config.toml
n_experts = 16
balance_loss = 0.00219
head_dim = 32
steps = 8750
Below are experts of layer 5 (counted from 0) of a mixture-of-experts language model. Rows are named router (the router's row for the expert), up (a neuron's input weights, with its number) and show model dimensions 0-63. Each number is 500 + 50 x the weight over its row's rms, rounded and kept within 0 to 999. Numbers have three digits each.
After each expert's rows: "mostly gets" lists some tokens that are sent to it at least half of the time. This comes from a sample of Wikipedia text that the model never trained on.

# expert 2
router:564546507461501519509419499461450482532385469544450505485453500479456497480523424559475545478520449488552595439566501556533431522446390470467514572488421625523478509572442413507465515460472500
up0:535529440437480530501437558531494422505533513565478523451486471468549594415506573557416503444467485522508469527450425514405486500503570546526499508448412519521463462523441454461520488538421509
up1:560536465576460474548508577513482477519580574478426576517539544538488518471479430475489465561477531532438512530529425537549599473486454485513500534564468506433472513429435468512613526453529469
up2:603477463504428498536501380579488489423515491525555493517483487554499463480524559404472498454565505488516453521619394516584557416544538460435518462518534427416516451553500469514501480607438491
up3:442559466563480455482476562566404549514532495430523515419484632516533455455540494572553461434496473481517456527493432562478555436484564421428520532399427525494484511473527485613524400414528524
up4:477487455470564566526534431462605499529569566525529521501492553432497539430448533449435498448414553544522559479540441623440485577489666508514472440518509490461417447467448451512436401482438544
mostly gets: " he", " they", " she", "$", " then", " They"

# expert 8
router:514507518514581498449517494589467452488541498524520433556422437470372530569455417488639544487504520491528501482519554466550493531494436486475572484465471501458605515543486438621524497462532557
up0:488458483546580511463421505469518453534478568515483498475496522450457532479587498528525524527484516464511487485527539595462504466507517449631532478546528475498438576374635413576551436569440524
up1:453479510475497560629505534490622607424513609535561457537493521540515597404476489534413570561449589471530511598461478480455405478381460463535447500450470511458441522502481537451551458527475410
up2:468488412498500483444495631530494484506482496582412534521436496543493512460486455509443441481505552461436464462505491527465538517490435459505471417536464527571498540445490411464584487447527527
up3:446394472421412542530517465491489536421505459479563493467380467509519510410475589522533553590502522490533518491483403490522530489542502544484377453470626442479469536516449417492591557393412568
up4:484596440494549544555433530450455558501603506509428576408496498480525590548469558513516479433485523427506454451510486500522477548464459527474509461535542495521437479470552453463480481486444523
mostly gets: "ation", " team", " film", " University", " time", " people"

# expert 3
router:491572431502478624474508451443477568475458491501590514461544509563436555500506555515595522508484560569444496454522401590494518560506436461533467505462436486506531435460512525514642454615540489
up0:453508493473518492422490446576420528522458534537528555511540561563519476570462533534491542438543409533424493507530375512481519501443486587537588412439492490440527481566547481507550540485468551
up1:420486525684434489532491464499438565531516554490471482468439520531390542445426437455513503541518490471491444514508531485546455473470507550464467534465493428564443507529501508480575494512484427
up2:532507458544533488489523530548398458552510509489396546413508419518539448448484523520495494357458569439545484583497528533471481464484464471362444503419485551449469491532422510500392496468521528
up3:575492580446505359455478530509460505545491532418431566498452593371379494575502505594484505501519480502424563533514463494434564439491461577525451382560478598506494460553538504429584464486522492
up4:521533518509486505522420539514500473515490555550443538498454531462374411436486494499553513465469517551497509564464587507543544382499502444528455449508584411604378484520515545516514449560380479
mostly gets: "ated", " such", " against", " most", " found", " more"

# expert 11
router:502555490428461494547483651453537460552513490471581502488545472518531529415577447551576436594423462608510606506440529540537453459467352577528433463395493483498379472514479483474454548526474409
up0:514440440578457475515495450638499404491550438488465542418477419479471477466448511498465589422510449501472470548502517495482480585622530393499494417565522496512498515531484597491597575450492466
up1:537504461579488519586435449559518537414499413485546388462517534494468421481509484510514511347441435472543496543460552555452478426493480533433467528486610535478467526497540555522476503470513521
up2:522521479519435513433463453470454460442544526536530590554457532517449578483474500542485538555482485420473522500486568495537505372483551541510422597548551519499550495476490537538558468452438557
up3:455379464408554527541506476535521491515516460490533477558442499538460489501473524553438487392500509425459488605478497468471524523541564443466518561458480540443454482576439485554515545574514465
up4:498457548493572493510553486595478473531457416449436513440513551477497474512470508471508496514490495451514577492459519487465545532541531519580503516480462491404464496551476496590544421448495491
mostly gets: " in", " as", " that", "In", " In", " into"

# expert 4
router:452437511559519497487550520447545504520516529455474499434470499474518491578449590431410465501522465518558481480517469549416480520519656467440502516442550505459584623535566539464552484494489563
up0:486540469582527526560447534458515419516546486470435462513473476575457553494515456521468538558430497485551448442531420534492545532439495552481488375478426489508491460553577468559451443398427603
up1:502415386497471566562487618531500466518530539528516533493557591540521425509499476444479482417529459500497468489482406473491532520461531501439448503474548545400504583446432471474551403508490578
up2:505424518404540582553478527435543565573536560470489609357477440446487436533439571465485452513470478492545556429447522506448595511448497473453518371514530480498509564478548509434506488557599512
up3:490481530489578559504521513568493463579601495546474551507571546472555519515483564487477557527639522524410491406473436412486564456528582526456480530524554423431473530393497428554547500526434536
up4:509502475458538555571552479567455481514512526449528618483542460549492468496471526450425507559511549554436537517564347505514412518572555502461433452418531503509506444506394450483532456386411431
mostly gets: " V", " v", " Mac", "ñ", " Cam", " McG"

# expert 10
router:536548505453494459506494478455392554572498464484496473462601527416471489541575535485540522435417431464431577411454516465492528436501500559476468477553500485529458504437596439500500572597473558
up0:490572453540473429604529523593608453542443471529420537396494565472555483502548581394529579425507421453524518500539504507412489432464513429541522500489552518459500622454486487540520517543523494
up1:475471515600458491462421583508536549519532495519426505489526500529511496526510570560473456458474523510534522501482581591470528545415417559468480547478553530446516628536498541481535464481408593
up2:554510444532480497468555524461606478453481538587549476589444551509457439447467556577405557487474475537509446577510477562479492476490528529546596389491532513525555484571519491468572540415433611
up3:453527515450508382502464535458444370428409449548402499450530460507494467493553550508414524526515498494474429498485475474429491548477561498505454467556537499493493538436501441531388473544430522
up4:375477526534528428506544635516494435473445545515460627548488576463469381494488530560480557565439449560469482536447492516492447531479580579413450442492421447435441495502497474582532515448481522
mostly gets: "|---|---|---|---|---|---|", " Hon", "|---|---|---|---|---|", "|---|---|---|---|", " Candidate", " MF"

# expert 15
router:482515516501551425457544505478627424508492498509464456500618512480473541459528514491479614585517549571444500556432481442498562516493503552597520406453488421512422541537525545541440546529545435
up0:427561456481557505482515525543493586376478532415529493535501457551373425561482521423460489592491457489440499489577463570532585537487523404506433453526562492539452555445488465499549505644496494
up1:560428539458544506505421617514536478412496535487505555522521573517507449539472496585494412493490498481453509501480474452490541587554538505539537570453489461482505452536506482561458537448478512
up2:561575449503497577580393487441430561513509503481509568484442503500464481525439485501468434567534551505516456537494446548567507521450550474499476544598446597478461460467501359437520386490523461
up3:506513455565484443516451568492505517472511505466368588585524527531503442513490537520462481428503530520463553540501445484442480497324591447523473467496506453426475514377441533563528561482421547
up4:400491444527508448588513584502414530484531516594455593485465490492542523595420577453523475580446556512463552495577463472535495544476474453502520546507460477472524540418465536524599449492529467
mostly gets: "7)", "8)", "0)", "6)", "31", "2)"

# expert 5
router:507559492469548627502434400544502598442606492468440564486503503519571486461476512510476554524514488566413500544403572546506467464458478538487524494521596488497449413488469402476481459481528448
up0:467607455557570599551482466504476554437514463462547421490551496456527638466543518516530566496450485498480445506473433510483532582444416561536520581439529458431481471601461538458464425506359544
up1:547447488536573461477478561526570511450423461460462456520510478487462517426505544532464511506490453584539568543478348550471496488449537494485438520495429467521465491590511486487562507442392461
up2:488408375473494494451466487423512470488468604537492507539528440511518576498502581484460503505519537483566578529571513559421571473451533479581523495444505451504435543471526400607409445518457564
up3:476533494572562495505368474415591531422523559505512466526404434468438551465434518522433468458528523375437425564561533516502476476487540385604496475469505552489465503442538491442617510505524495
up4:460499517460492517510506484492492494442565551594463546521468531503493511512484501471555397498585546483481490484523551527545494552495478415438507463538429505508470505414597528602606474522487605
mostly gets: " had", " t", " has", " but", " b", " have"

# expert 12
router:511470502532580498456513553480590491487484543490574447640518470413404508561540587514489464475528509537498516510474496453545567544534454519488452480533567424494392414546465518432528575430492520
up0:476416499444593534397421500448587501495544653501478497538537523482443567486466489590421461528509539467522570472534556491514497484475586424572507422386519496437411455451540502470433516592515415
up1:479457508470497491489497401529358537474414495554494535443490584490375452431435522475567558531520496569445542482575522542475564456546469392517507422541524508519443510592491490485449382533445544
up2:465537421508509511498452482494543495525416616472522498583568498616505500424532490569453482521503452421487520551422404518410399486404362512536563537441500509461481477528520529491500470516515398
up3:521450424531489486580535463542483465557557412471487494474425524465539505570534544440517529449445439472561448471505484514457472542542540459445585527457486543511523523444550481602511531614509536
up4:420482470543409526521461478620489479483479556518392569590437465491565522456437519582474542510472559402517490491427444447472539474518511458480441477518477503472555647548491442502463440465505406
mostly gets: ".", "s.", ").", "es.", "a.", "ed."

# expert 1
router:476478585486471483559419524478504516464516492504520480528508574527467481426589480572532485520567500462463438463475493598481481469496657515420473459608482570510388445542515495486431523546455448
up0:546608369556524576468447408600538497495494480540435512522405518537441459483461519490538448544547485521439484584582493431549412389568438430508535526462554474498424541515478519448548498548511473
up1:364525362585474486557585538506454486467428625613491569491540473469526547532482510430535540514504561515499541475458380487437552498450452361568474460513505507428452562452486543539584495512429542
up2:482511504430517657553458418530544490472559427559512422472511534495490548497445573508506553447367408470518444624488517478476549498645511456530391534473485362537496489454422490501490474505406586
up3:482546449532473561533467459686442465467501543441461509545499427426488448479376567580579537495517500471421484610629444550524414504569469401486571443510464416517468532478520469438538554539483478
up4:538495506488435519514492579554478411450415442542517584492489533568510420521402440560480477499449483383371536584497464480495443513558509504489608489506426512412556467595428568486439389435551513
mostly gets: "\n", " was", " Its", " This"

# expert 0
router:451407515502482571475507555502510555461463532405464501571550484574525440485502467558549432547572482490520431504448579501445535548523436578497444470509567508486434420504436486536507525459525385
up0:534528523519618470549454563546534397526583466454476441484464478533481512498503525426515434463544499541525550478472457507522576538493455425537393466538513556576489482566511442392447465520595553
up1:549484486482534527478455438474487503486583474494509535452522501523446529512514548442491564391453406525513503520520469490395604438443477519484479595532489438549464491487522553436513472546489467
up2:527486436515531538511423543469476464475508532664479422521481458531563618447420507516514528505575548542508498583567527491500410430522419476620531483496432435466571517524555536489560537524610534
up3:433503443543470554431495479505462366480447486603515537529486512492504556489506587497470573476504477579432461528488486517502550533447516520492487491447522455482382533467439538476560549464505482
up4:544571489538568481472404521502458561472570532528485494460455511540461555445490473462544520482507437500530538586503457531508571440538487534528518638457446504497476555426547519556494446617523468
mostly gets: ",", "s,", "e,", "),", "a,", "y,"

# expert 9
router:485480494484511426474498448488450436447554473457457570434454529536526597507519511481490527535449460422508464609494598549457536519549506452489540566524374561511602417552491560551475584520438513
up0:587471501561568494533516482538460511440528489505491461390459495443508498449560542452454475448412486455564545495556414556513616398498470542458489502542506548431514475507534497487560536479514613
up1:494455491541488452512571421527506458512583491543460554546474446520418483396480593475422519551587423497545435537580404490621572622518555535467465571450511537455433477366525484480507470515532489
up2:535514514472514617520560561547486498501511455472539515555500517492516494519448447377427517495555422416494518526480512564457543508512463404452506580442463489473442523356464563511665521517436394
up3:546439559432549426458393454449497535532571465445538512516531502524505598489536521502542473474498472526556453562572461511490553526501428449541503512546590486507500515398531495433508464534485505
up4:452463413628483495473414522529413487449400529542411603577408531529419441554531492449440468477531489451562491503583496476456498396524415404479582434486490492468443524459473549540503457485551568
mostly gets: " American", " US", " States", " U.S.", " National", " English"

# expert 7
router:398579491505509506550460570412459537640429518535512453442471562524444459536542515486459500506534585521510521436484493502452464441540404594496445524492483475493422425492505421437567531536478459
up0:476450436520440466496472549603555544522585451522449452624529478589542518541410562401484420464540532438481476534476569524449446458556508507488493517558510417587482464438427524491565467592465490
up1:512504481526626501472490469520499478510440490490534483546474454529521524537484544475553395514500534543455529544494477437426542458410514425453549425437501471497419470414491557513572494532520488
up2:470366445443545499556608547641519426514540592532527625515470406464551505474498455436495507578539449544444429482531481522567438535411510466422451504535508529553468547510490467602533523507472522
up3:513521381567500463583538551524473534495523514527479554483514432482445542478430496512539547457577548454512552515524503411504542474389462404634580531544519502513504494485531559538421437571413499
up4:449545488506489456503430526476585506453559489639530468540490399521569525531511448458477501447440455503564438452561402475510502568434511546510383497551565519530515520501542496470590492529442464
mostly gets: " to", " An", " them", " him", " En", " +"

# expert 13
router:529548473526420480461476495442502426590522504539523457535487468490556504580568486479471513473548596384492521481622487438503493459450501478507548464508549490565483494374548549508437486623573523
up0:569523420446507538641509426486460440543484553486519594409549497504526599525493501460562478373478434461516511400470420538424546493503569490499508456507530450506484438481478483541449566534468449
up1:464475415522458529520517594508477477468361495513524501509480475518413427477481529474468529513590537499492506450532497496465461530497515519573475504607542525488486600533520598566591494443482583
up2:514446477476559476411413521516605541603487525525486600597594493560490564470442507491464488555531509383399524405494495498483485456453443520532533531495475495493469423510483481618442409480450439
up3:472488510598551539479568493481558579409505550572481526408565498525480524466456445566553503431531463597551444458574505570498450509487480545491516499471517481473446464467498551532478559525465454
up4:487525518637477536510451468457484421403540504481423502489642477489553609432509568505471446504513496493569465557507450433520502611402569575542468503390461553448461488401377521554630420520483548
mostly gets: "ford", "mond", "agh", " Wind", "ingham", "win"

# expert 6
router:471463508486492517502582550590511580428549544540544502508556570593542456478449492534470437469512457464474473549502409449556456562516493553531510550407444531487483627552477576419498434439548495
up0:575489494566410544558450441481471490575500557589426499466498511530498598533512556404515455427521485473452518453479583472485493490402517445427539488553473497514519470479513467533505597609529516
up1:496556502497500420496445593557465511473425545556526482509513507546489521583547476440488520383489524476383495425496561453512534483518462485476534500540526434468460460418450499498495487559527491
up2:520446511568505398489418463525544538440533539539447477650358457479463522553491517630507488540571579509508472556506515539552467467478439453613485484464391541477466547445502520467496530442483518
up3:674378482527511458548496551484463570511473537533552513500498460445543527474489440484442499567524500393460508498512534429483505476483523465431480465424608465556500490498510419519569544526515464
up4:467552494467531368472458525489501466508452557526431525537468484546433534502363483508521490537454498428495451565533544477518465459491434432488530503427541448538500555443592581503497494425420480
mostly gets: " hard", " deep", " broad", " short", " strong", " wood"